config.yaml
qk_norm: true
init_std_up: 0.0692
optimizer: "muon_variant"
warmup_steps: 50
Below are experts of layer 2 (counted from 0) of a mixture-of-experts language model. Rows are named router (the router's row for the expert), gate (a neuron's input weights, with its number), up (a neuron's input weights, with its number), down (a neuron's output weights, with its number) and show model dimensions 0-127. Each number is 200 + 30 x the weight over its row's rms, rounded and kept within 0 to 999.
Before each expert's rows: "gets" lists some tokens that make up at least twice as much of what it gets as of all text; "mostly gets" lists some tokens that are sent to it at least half of the time. This comes from a sample of Wikipedia text that the model never trained on. Tokens count by the router's weight.

# expert 10
gets: ")", "S", "k", " He", "to", " E"
mostly gets: " Scott", " Rose", " Mark", " Jeff", " Matt", " Taylor"
router,187,180,160,231,206,169,251,234,172,154,225,223,198,223,239,229,188,212,175,194,149,252,199,201,194,165,208,222,180,227,137,166,189,214,176,191,211,236,243,225,227,248,195,205,185,153,214,224,150,181,172,161,189,253,230,165,247,198,162,170,169,161,203,166,220,165,156,185,155,217,219,252,246,191,225,236,214,230,216,166,178,144,210,195,151,164,134,223,248,186,226,185,239,161,238,234,193,209,239,236,217,206,183,170,228,197,188,161,179,199,243,193,188,201,223,193,140,232,215,194,200,235,173,183,196,229,217,230
gate8,178,173,194,153,203,217,184,192,181,215,207,169,197,141,136,194,201,181,182,218,206,172,223,201,197,241,195,199,176,230,217,210,163,197,198,162,226,210,147,221,166,195,269,167,219,180,155,164,214,197,210,222,239,260,194,204,251,251,166,262,173,222,175,213,200,243,151,230,252,246,195,179,175,177,174,222,176,215,230,213,215,243,183,253,197,191,215,225,192,166,230,198,178,204,215,211,163,172,209,213,231,215,232,219,197,203,184,264,230,210,251,162,176,238,170,176,164,136,197,156,194,189,213,253,237,162,144,158
up8,164,205,218,186,186,221,221,221,218,143,229,149,212,192,187,190,181,153,249,183,200,168,255,194,170,180,232,196,252,239,228,190,162,227,234,154,200,187,192,170,200,192,193,213,199,167,201,219,189,180,170,180,258,213,219,191,250,248,163,227,141,195,251,239,231,169,187,256,189,220,201,190,267,195,167,188,204,194,197,234,208,244,206,214,244,195,264,163,173,201,189,147,159,215,228,193,180,179,225,168,219,219,206,272,178,194,204,278,219,202,174,173,149,190,155,204,170,193,220,197,203,180,207,211,236,158,142,197
down8,190,234,236,217,239,165,195,224,201,181,198,176,182,216,205,208,146,204,212,233,233,259,206,207,161,229,177,179,158,209,165,166,194,192,181,185,186,212,225,178,248,206,146,133,188,215,211,225,232,246,174,200,195,244,164,234,206,246,186,205,212,237,189,242,212,215,149,208,201,147,149,231,175,239,196,205,217,191,206,223,187,173,258,178,213,206,142,205,213,177,186,238,172,126,179,136,237,173,214,184,197,122,172,178,198,218,192,202,194,166,177,153,171,233,206,226,179,206,220,210,221,196,176,253,267,157,186,160
gate9,204,178,219,191,159,205,203,202,205,181,213,206,249,199,196,190,177,167,212,200,168,201,229,134,205,229,224,148,169,227,228,224,166,210,196,163,174,182,148,135,205,143,151,255,222,210,211,171,231,159,173,173,122,198,221,211,193,229,196,244,171,215,161,208,244,196,187,251,213,113,227,162,211,181,135,222,223,198,232,208,221,221,157,228,224,258,190,227,191,175,228,196,162,196,183,193,197,192,158,187,235,196,183,186,167,228,212,245,168,181,164,198,155,202,201,200,213,161,240,235,250,225,203,217,190,180,257,191
up9,225,177,182,161,236,193,175,280,263,217,203,143,210,197,200,214,244,184,168,151,189,202,200,198,236,213,241,187,251,192,227,204,176,177,159,225,209,168,182,187,175,179,210,197,218,215,211,202,176,253,177,206,199,175,182,203,254,181,245,180,170,217,242,208,145,232,260,218,154,203,186,225,190,232,190,175,218,237,179,175,146,191,165,181,193,223,192,173,173,158,157,176,249,183,233,228,205,267,204,181,170,159,221,210,178,203,116,249,188,228,222,231,203,204,160,166,169,220,183,212,247,248,185,189,193,198,176,244
down9,178,178,214,238,167,183,254,155,146,166,208,185,261,204,166,267,225,189,145,216,202,211,124,170,208,181,241,180,215,164,235,186,232,169,218,173,170,201,177,173,185,219,221,138,203,216,221,231,225,190,206,163,169,199,204,213,200,212,259,212,222,173,216,239,226,205,203,167,240,204,157,208,215,193,176,163,216,197,239,268,208,223,170,263,199,198,216,252,198,161,187,158,175,212,188,175,213,198,144,189,169,209,212,186,216,185,160,151,203,233,150,222,209,171,234,206,192,140,237,213,215,189,212,243,141,216,185,190
gate10,223,192,202,232,200,212,243,205,214,192,228,144,151,138,180,170,210,229,257,222,271,173,228,183,209,227,229,165,207,171,195,203,209,242,231,189,242,230,181,187,140,181,193,178,138,252,227,169,193,189,179,137,187,167,232,258,166,231,214,196,206,149,199,144,237,169,202,204,197,204,218,257,184,171,193,215,208,198,220,203,212,259,214,222,235,199,209,147,187,202,171,146,209,218,195,163,182,231,249,139,162,246,221,210,173,207,206,241,203,203,221,228,190,183,222,188,162,169,211,186,245,164,180,193,240,225,213,186
up10,213,182,225,185,181,212,210,180,194,193,174,177,199,215,156,212,221,244,155,167,164,209,231,207,173,251,208,190,185,184,214,249,234,189,178,220,197,160,106,216,146,183,240,251,237,211,240,158,228,205,197,240,231,201,198,175,226,249,226,208,229,204,197,259,250,192,195,227,234,167,198,247,179,189,162,192,227,214,225,219,223,182,231,239,185,238,198,171,191,228,203,170,219,265,237,166,195,175,200,156,208,201,214,208,164,204,216,205,250,150,180,206,161,203,227,223,257,152,181,209,231,208,238,274,211,246,210,244
down10,193,229,203,244,223,170,243,225,177,217,166,215,209,250,216,189,226,205,204,179,181,177,231,188,189,206,183,169,195,239,221,244,189,208,177,199,212,173,188,205,176,162,165,220,191,175,216,200,185,202,207,210,199,238,138,175,226,208,217,180,259,185,217,149,176,171,208,202,222,191,212,161,235,206,293,182,202,270,198,242,255,218,219,169,206,218,208,208,195,210,206,153,197,218,217,197,172,162,193,195,186,242,182,257,249,264,233,200,246,168,239,253,159,168,179,181,170,166,212,240,251,218,139,137,174,221,257,187
gate11,177,175,172,170,185,229,199,222,162,191,222,242,210,201,164,121,176,180,166,188,185,191,199,150,269,184,161,195,217,159,193,192,214,220,233,176,174,223,187,195,218,192,181,196,149,203,180,214,231,190,206,203,164,173,221,182,176,229,244,181,234,250,219,236,223,175,224,190,220,245,182,185,231,198,167,197,184,210,194,202,241,235,185,173,122,180,215,186,233,285,197,168,185,173,160,270,229,239,182,219,194,183,200,224,154,213,174,259,233,206,229,227,179,201,180,187,199,132,259,180,231,193,220,141,206,195,246,224
up11,174,187,227,144,205,205,193,270,218,214,254,179,225,193,159,173,224,201,139,186,133,195,192,202,236,236,200,178,223,195,209,228,163,201,189,201,235,186,219,151,148,163,162,198,229,213,235,172,215,221,175,141,211,255,235,198,189,197,187,172,220,265,188,168,172,162,234,238,219,172,182,155,187,202,193,215,234,184,147,154,191,159,178,182,165,218,188,176,211,190,237,203,153,228,194,171,255,186,192,241,208,126,206,242,146,196,202,205,203,157,210,198,172,210,234,182,203,166,216,215,174,244,213,195,162,169,189,148
down11,231,209,147,179,170,237,241,146,175,205,180,219,241,212,207,206,188,231,165,183,153,183,160,219,130,212,234,186,203,144,220,192,166,255,203,177,207,214,213,185,196,244,202,178,203,162,195,186,202,203,192,196,212,177,214,160,228,262,133,174,168,145,165,229,215,203,198,251,221,219,196,230,153,192,175,190,239,223,194,168,185,144,205,220,169,275,214,217,194,198,150,246,250,194,176,169,189,191,173,241,208,166,207,121,162,240,186,212,160,195,214,212,237,162,207,211,204,165,241,205,215,191,183,197,160,219,170,229
gate12,257,238,169,188,236,117,184,206,199,222,189,195,264,201,148,145,158,223,200,252,236,176,175,205,149,172,168,208,214,197,204,207,269,243,185,158,184,173,165,194,164,190,176,178,202,212,173,208,218,217,230,182,190,179,180,242,178,234,158,205,193,167,187,209,186,226,236,233,200,213,194,211,144,186,162,230,254,162,241,232,145,208,195,202,197,218,191,138,172,223,226,181,211,177,211,234,158,202,226,150,174,190,222,194,153,203,218,231,190,208,237,234,184,206,226,139,225,249,252,153,173,198,214,202,211,195,173,197
up12,238,201,169,136,216,185,196,162,197,226,173,206,187,166,167,238,160,224,223,160,217,148,240,178,160,203,236,248,232,224,202,166,243,188,213,256,166,222,172,221,192,240,184,196,199,215,205,203,222,207,164,156,212,170,281,175,161,202,201,150,164,187,238,232,211,239,181,225,184,204,183,200,171,189,213,171,212,185,154,227,186,175,235,207,145,193,206,176,163,205,180,206,226,206,230,235,175,236,223,213,166,196,169,253,196,218,221,185,145,205,153,165,166,261,258,147,211,216,205,227,168,147,214,221,227,212,155,184
down12,224,160,175,212,227,195,167,188,164,155,196,206,171,264,238,236,134,189,247,202,196,186,152,254,246,204,180,186,216,209,160,176,195,195,224,214,248,184,216,233,201,201,214,198,182,205,226,226,202,186,179,155,212,158,165,263,210,184,217,217,188,213,169,217,177,185,175,171,248,238,196,179,229,189,216,174,215,234,222,218,254,167,224,154,241,162,169,201,210,233,221,204,180,189,240,179,207,198,211,223,191,234,174,192,102,206,186,241,186,184,186,256,234,192,227,139,216,132,159,194,258,217,231,230,227,230,182,219

# expert 13
gets: ",", " 3", " the", " 10", " 6", "o"
mostly gets: " Po", " Sur", " Carl", " Emil", " Christian", " 10"
router,188,182,165,230,211,170,242,233,176,152,225,220,205,223,236,230,189,215,173,193,145,257,203,206,193,169,203,218,177,230,140,166,190,215,183,200,212,243,241,222,225,240,191,208,184,151,214,232,150,181,176,158,194,252,226,166,245,200,154,166,169,164,202,166,221,157,149,187,150,214,223,248,254,194,233,235,207,221,213,168,180,144,208,190,153,168,131,222,236,185,221,183,240,166,241,234,188,210,241,234,219,213,185,174,233,185,191,159,185,203,250,192,180,202,213,190,145,238,221,192,197,234,169,189,197,226,210,232
gate0,255,130,223,146,224,222,207,209,230,222,196,128,173,168,218,184,237,177,170,168,205,160,143,227,264,200,215,183,236,187,204,231,205,238,158,214,185,126,192,213,212,223,204,217,213,215,213,173,183,223,163,183,137,218,173,219,167,238,190,200,219,204,137,197,146,184,160,190,250,184,157,185,165,218,208,215,198,222,227,164,223,194,229,148,177,228,205,170,221,203,180,175,166,238,146,184,167,210,147,230,212,196,240,195,209,175,197,236,192,153,171,230,232,202,201,171,178,183,148,159,210,216,207,213,166,162,211,200
up0,152,152,164,159,172,204,225,158,256,256,247,126,180,174,177,121,205,188,191,197,201,203,164,205,183,176,226,172,213,201,221,198,159,173,163,230,215,187,189,196,209,181,190,204,207,229,253,210,195,203,181,212,192,210,205,144,220,177,205,178,166,251,135,179,182,193,192,208,200,194,167,207,179,146,163,153,227,218,241,256,244,205,207,179,146,230,220,185,197,157,285,254,205,190,222,213,236,131,223,202,190,208,217,194,191,221,221,224,183,211,178,232,180,186,176,234,238,185,191,167,221,217,165,189,234,236,177,192
down0,166,187,156,178,211,246,191,219,228,159,215,170,232,197,194,230,241,182,230,248,183,244,211,269,179,224,216,211,201,258,227,199,155,172,170,171,186,217,194,258,229,213,230,167,168,234,199,210,217,199,212,193,200,161,213,154,214,164,156,145,164,186,165,205,167,154,192,157,163,200,196,209,190,195,226,164,228,174,155,223,243,179,209,170,187,170,195,230,156,219,186,120,169,215,182,168,199,181,186,194,133,149,215,215,195,243,232,245,196,185,228,234,240,200,214,179,281,202,205,191,160,215,182,159,186,189,193,177
gate1,140,246,217,177,196,210,159,256,225,201,217,244,224,174,203,232,192,193,193,188,254,192,155,206,229,175,201,162,263,144,193,248,194,237,219,177,159,200,224,187,206,175,205,189,159,161,173,170,193,174,202,133,149,196,161,244,163,200,171,232,182,187,241,157,173,168,224,262,190,213,243,218,187,207,156,213,185,233,181,215,152,195,209,186,227,217,203,164,174,200,175,170,169,253,191,185,274,184,227,223,166,167,170,191,169,163,211,201,189,223,223,221,213,223,170,200,181,214,168,201,193,191,220,279,144,209,175,195
up1,253,227,191,205,124,160,196,194,211,195,206,196,181,170,144,203,232,171,199,198,184,183,198,227,193,196,220,192,177,132,201,233,213,193,258,173,145,201,172,256,209,203,170,164,149,221,161,167,195,174,177,189,168,314,191,257,208,201,187,247,219,158,200,195,223,190,203,186,225,232,180,173,195,169,173,184,204,146,252,170,207,186,183,211,197,267,199,177,134,176,195,266,178,196,234,159,205,175,217,205,193,218,212,173,229,178,209,206,220,188,142,224,230,182,198,183,216,218,188,236,191,220,219,211,233,160,166,210
down1,169,166,208,176,191,219,223,225,207,132,201,204,216,172,209,187,156,220,113,218,171,191,202,144,172,210,215,177,167,167,183,196,176,170,179,224,192,177,204,167,154,211,183,212,222,214,160,151,236,218,165,165,276,247,196,226,219,212,168,181,176,200,188,214,164,187,138,231,166,195,227,268,171,195,234,151,201,212,240,178,229,231,175,209,258,203,160,220,238,184,123,205,157,177,227,217,155,183,220,231,215,139,211,170,171,207,187,184,207,166,207,228,228,177,215,194,195,183,175,180,163,249,215,167,181,199,231,188
gate2,171,237,209,160,164,194,203,171,216,234,221,230,198,197,179,211,220,179,174,159,200,204,193,181,179,190,161,169,227,190,230,196,161,201,203,186,188,191,145,120,218,186,201,153,197,204,163,222,291,163,193,174,119,150,154,213,157,215,230,241,213,192,170,182,202,183,242,223,211,169,168,223,189,214,225,227,209,205,210,192,180,229,241,249,215,194,208,213,225,171,200,189,154,227,166,162,255,195,201,199,195,191,195,202,208,246,239,195,137,262,145,171,216,211,203,158,245,248,156,192,243,148,198,204,176,165,193,203
up2,232,197,218,184,219,188,175,211,232,175,172,229,206,177,170,189,178,184,189,171,166,264,171,175,198,188,178,179,228,196,193,203,177,212,148,283,123,201,197,226,261,166,174,203,200,176,194,184,198,193,182,237,212,156,245,138,192,211,200,175,234,198,227,197,241,225,249,194,184,178,220,252,211,209,171,200,202,209,207,183,228,192,164,266,210,196,220,228,191,213,167,224,170,248,162,167,138,229,171,215,217,180,170,243,189,185,230,204,211,215,255,229,223,218,213,164,233,230,190,188,224,223,192,255,104,157,203,163
down2,199,200,205,249,221,233,208,199,150,207,223,251,147,208,243,246,140,261,116,204,221,175,191,227,221,219,188,146,184,194,221,208,196,202,202,180,193,243,169,211,226,205,181,177,244,228,226,161,210,227,173,188,191,203,234,218,212,177,154,207,157,176,216,170,176,217,188,190,191,225,187,149,242,170,194,239,139,225,188,218,167,196,205,223,214,224,207,196,211,204,195,205,163,197,178,245,156,221,213,166,250,244,136,232,216,213,241,183,214,208,166,224,214,196,198,265,224,267,198,205,219,220,183,226,240,273,191,156
gate3,185,170,205,154,220,193,207,161,219,248,195,117,154,171,147,196,207,164,233,194,205,186,189,184,291,165,215,211,195,167,248,234,252,259,227,192,220,228,191,174,204,165,230,209,131,228,178,191,219,218,248,203,202,177,224,241,159,182,220,217,221,230,209,216,179,154,228,226,195,213,191,165,215,237,208,196,206,177,208,174,193,227,179,147,206,230,174,179,161,121,206,207,170,251,232,141,256,203,188,205,208,241,198,227,175,177,166,185,153,208,203,201,196,181,152,180,188,207,195,221,168,232,215,239,214,202,209,176
up3,223,185,230,225,213,191,198,272,253,253,145,238,171,213,172,232,188,169,261,207,172,185,199,206,254,214,230,196,207,175,198,280,172,180,165,166,177,196,185,180,211,174,174,147,221,179,139,219,208,194,217,228,235,191,182,245,185,190,204,226,166,246,182,213,209,180,213,193,205,181,223,184,243,192,179,185,195,271,165,237,188,223,234,204,202,202,217,209,241,128,249,281,198,214,210,184,219,197,264,191,195,214,191,186,182,190,242,182,184,207,184,238,148,169,177,212,225,188,208,180,225,217,235,262,205,203,242,177
down3,225,199,240,172,217,193,187,248,141,237,250,219,217,227,183,214,205,257,217,184,237,166,216,215,220,182,186,219,225,199,223,163,162,179,222,138,255,272,266,192,231,230,210,198,167,195,176,170,199,195,163,185,164,129,200,233,177,218,197,209,223,209,170,203,244,171,149,221,219,219,226,215,202,154,179,190,270,221,253,190,262,231,203,210,194,202,173,157,185,257,198,268,189,214,214,188,173,202,187,249,172,188,207,208,207,207,251,202,216,238,154,217,189,200,247,178,225,249,188,224,203,217,181,188,222,195,171,192
gate4,240,208,208,190,221,175,217,211,203,206,170,189,221,214,210,161,242,190,153,170,206,227,146,195,224,207,128,237,250,200,198,183,206,131,160,169,186,196,212,193,163,202,178,243,259,214,186,213,206,178,191,152,216,161,170,223,208,197,221,215,271,249,174,233,185,192,225,199,203,154,213,268,177,199,177,161,210,172,215,206,179,176,204,202,231,187,240,229,179,174,217,192,161,189,168,163,152,226,184,202,212,229,214,167,194,221,142,266,261,149,154,220,138,205,200,190,230,217,183,230,210,177,246,235,170,211,146,214
up4,216,169,215,179,202,208,214,161,209,246,200,165,183,186,179,150,222,207,219,223,225,207,215,258,231,215,229,164,213,190,214,223,228,172,167,204,213,160,189,170,195,204,194,161,184,226,180,186,153,210,221,229,221,157,151,190,245,194,194,183,249,246,140,171,167,173,171,216,238,201,175,181,248,210,187,156,199,206,208,238,227,217,183,230,175,217,211,177,181,155,145,177,209,152,180,200,202,132,117,153,223,157,184,258,208,161,186,173,242,173,204,218,208,185,185,199,275,243,186,233,266,201,245,187,229,189,209,186
down4,174,181,162,167,227,230,214,245,194,184,199,246,200,193,178,173,203,201,248,215,259,208,209,209,198,218,130,237,228,216,179,208,203,190,225,176,187,196,215,229,218,232,180,227,207,197,241,269,198,178,221,205,176,189,203,194,210,211,174,183,161,218,188,167,192,223,137,204,195,89,161,191,236,247,177,158,203,216,222,204,182,174,168,218,207,163,184,211,207,202,218,195,231,203,291,223,212,210,180,238,259,171,208,193,211,123,194,150,176,217,197,187,234,222,239,136,232,244,234,184,240,230,204,169,237,199,196,185

# expert 3
gets: "=", "\n", "0", "ta", "f", ")"
mostly gets: "ink", "atic", "key", " Sk", "cc", "ask"
router,183,180,167,228,209,175,239,231,174,149,223,219,199,221,235,230,188,215,170,192,148,252,203,202,189,166,205,218,178,227,139,166,188,215,181,194,212,240,241,223,227,247,191,205,192,154,212,229,149,183,174,160,192,257,223,161,248,196,157,170,170,160,205,169,219,161,153,189,155,214,221,248,258,193,221,238,210,229,212,167,182,141,206,194,151,162,131,223,243,184,220,182,235,159,240,240,193,210,240,232,217,213,189,168,229,189,189,163,185,201,240,190,185,202,216,188,136,238,218,195,198,236,170,185,190,226,211,232
gate8,149,234,215,191,167,205,159,202,265,218,202,168,168,205,211,189,192,169,223,206,186,164,253,129,236,233,251,180,261,212,228,143,195,171,200,257,209,176,130,212,190,210,222,176,184,211,191,193,230,218,203,189,191,124,176,174,144,195,201,196,197,160,123,172,191,200,222,212,220,157,138,256,208,177,211,150,233,149,184,228,218,206,210,161,195,198,222,233,195,170,202,173,193,230,155,203,234,162,195,242,190,173,157,212,257,218,211,221,228,189,180,232,168,186,177,205,188,225,194,207,219,196,233,175,200,202,163,197
up8,159,183,249,201,230,208,193,174,164,205,213,219,225,177,201,145,178,164,134,194,186,220,249,203,215,183,211,224,186,193,231,236,164,173,202,276,207,222,171,197,224,136,295,214,240,171,241,159,204,215,206,176,180,180,207,230,164,191,209,196,191,204,190,147,167,185,184,168,255,235,228,200,245,222,249,217,232,206,196,224,196,236,184,175,181,244,219,178,212,206,244,165,216,238,230,176,153,214,155,172,189,215,193,233,223,187,259,188,207,166,184,207,193,153,146,179,116,199,198,193,176,195,205,212,159,206,187,201
down8,156,199,205,184,201,218,158,218,219,239,118,259,273,178,174,169,193,206,211,189,168,213,185,191,135,204,219,172,157,249,177,173,197,184,176,241,205,189,193,246,185,159,210,221,213,208,213,233,207,188,177,185,244,192,234,188,232,189,132,236,193,260,154,217,171,183,181,165,143,162,187,160,209,281,214,213,218,207,198,246,160,191,249,157,248,220,195,223,221,205,174,222,183,191,210,176,218,193,197,212,211,192,230,192,220,206,211,194,231,214,153,235,208,208,182,179,248,171,179,197,194,223,244,244,178,131,185,176
gate9,152,182,231,210,235,201,206,206,185,172,177,184,191,183,173,199,188,212,167,201,227,170,201,148,201,176,170,155,230,230,172,173,215,178,238,186,201,143,168,195,198,234,239,257,194,241,170,193,205,228,198,226,193,176,202,175,164,223,201,189,265,207,128,205,179,259,241,225,208,176,122,205,190,195,215,197,228,126,189,175,187,177,224,167,255,255,182,198,234,174,201,192,167,189,202,170,189,215,237,250,212,184,210,227,185,150,233,207,229,186,169,181,186,201,179,153,155,207,177,261,129,240,224,230,232,240,225,190
up9,193,228,109,219,207,237,226,174,201,188,209,189,218,174,154,167,201,153,202,245,232,215,231,214,207,227,185,162,198,206,161,229,262,220,189,180,185,223,226,228,156,141,163,174,216,190,213,159,166,173,161,169,208,159,195,220,222,185,204,181,212,190,181,224,216,226,282,190,199,216,238,210,195,180,199,196,199,181,176,250,194,203,273,216,215,205,220,241,182,188,242,208,150,217,203,198,211,202,226,246,196,192,239,241,258,243,239,251,180,162,174,185,258,223,193,162,212,233,190,142,196,232,165,219,164,165,161,203
down9,210,196,155,262,190,189,150,188,202,152,220,207,196,209,212,217,203,157,167,246,183,178,254,212,242,228,168,193,204,165,237,203,196,187,132,162,204,184,209,196,226,204,177,181,189,194,148,175,183,197,174,229,228,229,175,212,203,264,188,208,199,206,191,204,224,266,197,145,147,197,275,186,237,217,130,225,212,173,232,184,178,213,206,197,191,223,181,187,237,233,187,214,190,210,159,216,227,257,254,210,240,226,244,205,200,218,187,249,180,238,198,176,189,259,229,192,221,261,180,200,208,237,165,261,193,186,150,191
gate10,225,166,209,228,230,187,162,234,151,189,200,173,232,178,148,208,161,250,211,142,274,169,216,172,176,200,201,180,215,155,194,211,183,188,229,215,136,191,158,190,187,148,200,164,201,230,186,232,199,272,201,196,214,199,180,177,182,211,251,149,210,226,190,169,181,200,222,166,250,249,211,222,236,167,219,211,204,179,199,206,254,204,195,197,199,247,214,218,237,169,154,164,168,184,177,188,286,229,196,239,256,193,195,199,177,154,176,212,223,198,229,185,207,200,195,192,239,183,173,141,151,177,185,252,190,193,175,213
up10,200,248,195,160,190,240,166,220,146,167,181,203,188,222,152,175,199,211,176,180,226,186,211,171,210,256,193,173,209,239,178,194,197,228,171,220,210,213,196,218,203,181,249,201,271,165,184,204,179,289,251,231,184,211,188,186,194,185,191,211,206,247,210,170,201,251,193,200,269,227,217,241,235,197,147,189,197,198,234,237,210,211,203,158,216,213,203,217,229,227,194,216,170,196,127,156,216,221,201,221,185,164,194,211,188,128,190,195,211,208,192,203,227,108,190,174,212,188,224,155,224,246,220,197,116,166,195,217
down10,116,207,200,193,218,218,215,197,211,230,179,114,218,214,166,220,178,195,157,216,166,236,218,195,204,222,242,150,158,189,215,167,176,192,231,216,239,192,166,199,184,179,187,194,172,212,176,205,159,171,171,113,234,197,162,221,218,188,208,236,194,227,208,208,283,161,228,241,216,206,236,215,219,227,215,211,162,218,191,157,194,275,202,149,187,200,231,194,256,183,211,196,171,226,147,127,212,228,227,186,188,185,134,205,234,159,230,206,221,247,187,205,211,217,203,213,217,150,236,179,210,191,196,194,190,204,196,186
gate11,199,213,173,194,138,196,220,175,187,223,174,183,183,168,158,174,195,207,189,215,127,215,205,225,197,258,220,241,206,210,166,216,174,184,192,102,198,135,163,183,145,185,202,180,204,200,237,217,219,232,170,172,213,169,232,185,205,135,171,176,140,204,215,210,203,183,228,248,127,222,162,183,202,183,202,174,206,202,182,179,183,228,190,199,220,195,227,137,179,178,244,223,184,220,176,185,223,175,231,188,216,127,247,210,222,222,196,255,244,200,217,222,147,247,177,179,165,180,198,199,165,205,228,220,165,173,204,171
up11,192,243,236,195,226,191,163,147,148,215,165,186,172,147,204,148,216,186,191,196,240,162,191,149,197,181,196,142,263,189,198,216,169,196,170,197,226,230,207,231,249,194,222,194,182,204,173,176,209,196,251,223,213,187,253,203,123,255,180,199,206,216,238,176,216,215,214,186,162,207,198,284,180,188,233,220,165,189,204,250,181,156,214,218,237,198,235,197,223,138,175,223,225,154,206,213,202,186,168,212,209,183,241,180,176,267,188,208,150,193,158,195,226,234,190,190,179,234,212,221,180,211,171,247,246,154,193,212
down11,206,135,176,204,165,187,157,164,166,218,186,209,201,198,233,190,182,182,227,175,249,217,211,163,177,260,213,208,250,270,234,229,235,168,229,199,196,235,224,222,203,208,261,202,198,233,207,202,195,194,211,185,169,194,215,206,155,190,235,220,222,201,241,174,225,225,206,205,225,235,158,170,184,189,147,250,191,202,200,233,227,262,222,182,201,190,282,217,143,140,206,199,154,137,237,152,182,239,179,212,178,236,173,237,233,202,176,201,198,194,248,166,244,200,206,189,238,215,203,163,210,204,202,210,262,216,186,236
gate12,212,224,223,171,210,211,225,187,174,185,241,166,173,176,178,147,210,213,201,210,251,128,264,173,189,171,245,223,168,190,278,169,252,203,179,200,159,180,144,208,197,196,153,146,187,200,202,149,236,220,230,205,235,168,181,211,160,206,170,189,225,182,197,181,235,187,227,202,228,200,220,167,189,223,172,172,217,189,223,218,200,213,196,226,173,254,241,180,185,175,158,196,155,196,210,203,200,213,198,274,233,260,196,185,183,193,203,231,189,251,212,181,158,237,243,142,161,208,163,219,212,211,230,228,141,232,205,218
up12,205,219,193,169,174,175,235,183,181,182,216,192,185,170,214,224,219,226,172,149,233,195,192,214,167,142,236,188,224,231,198,201,241,204,180,201,176,196,165,196,169,199,206,209,222,168,243,227,211,192,170,163,214,153,219,216,159,166,124,199,195,247,188,187,203,194,192,225,253,196,214,148,192,217,155,228,260,150,220,238,205,155,220,251,243,254,231,225,205,176,158,166,150,164,201,197,146,225,224,214,209,239,149,246,174,183,165,232,196,161,214,181,159,250,201,187,171,203,201,258,234,161,232,157,150,216,193,209
down12,219,194,144,179,241,179,138,210,184,206,218,207,255,245,213,247,227,225,192,176,227,259,199,181,173,120,229,201,160,216,179,214,192,191,152,240,206,196,179,181,198,171,186,178,151,251,235,230,154,209,231,152,215,187,183,199,156,181,158,182,217,182,248,184,215,229,212,219,124,200,196,167,265,211,184,170,200,232,238,178,226,228,229,192,190,179,176,215,248,266,157,194,203,230,187,195,222,226,257,191,224,220,202,218,188,193,180,204,195,175,241,173,238,167,186,212,172,209,172,115,179,181,185,202,187,207,197,206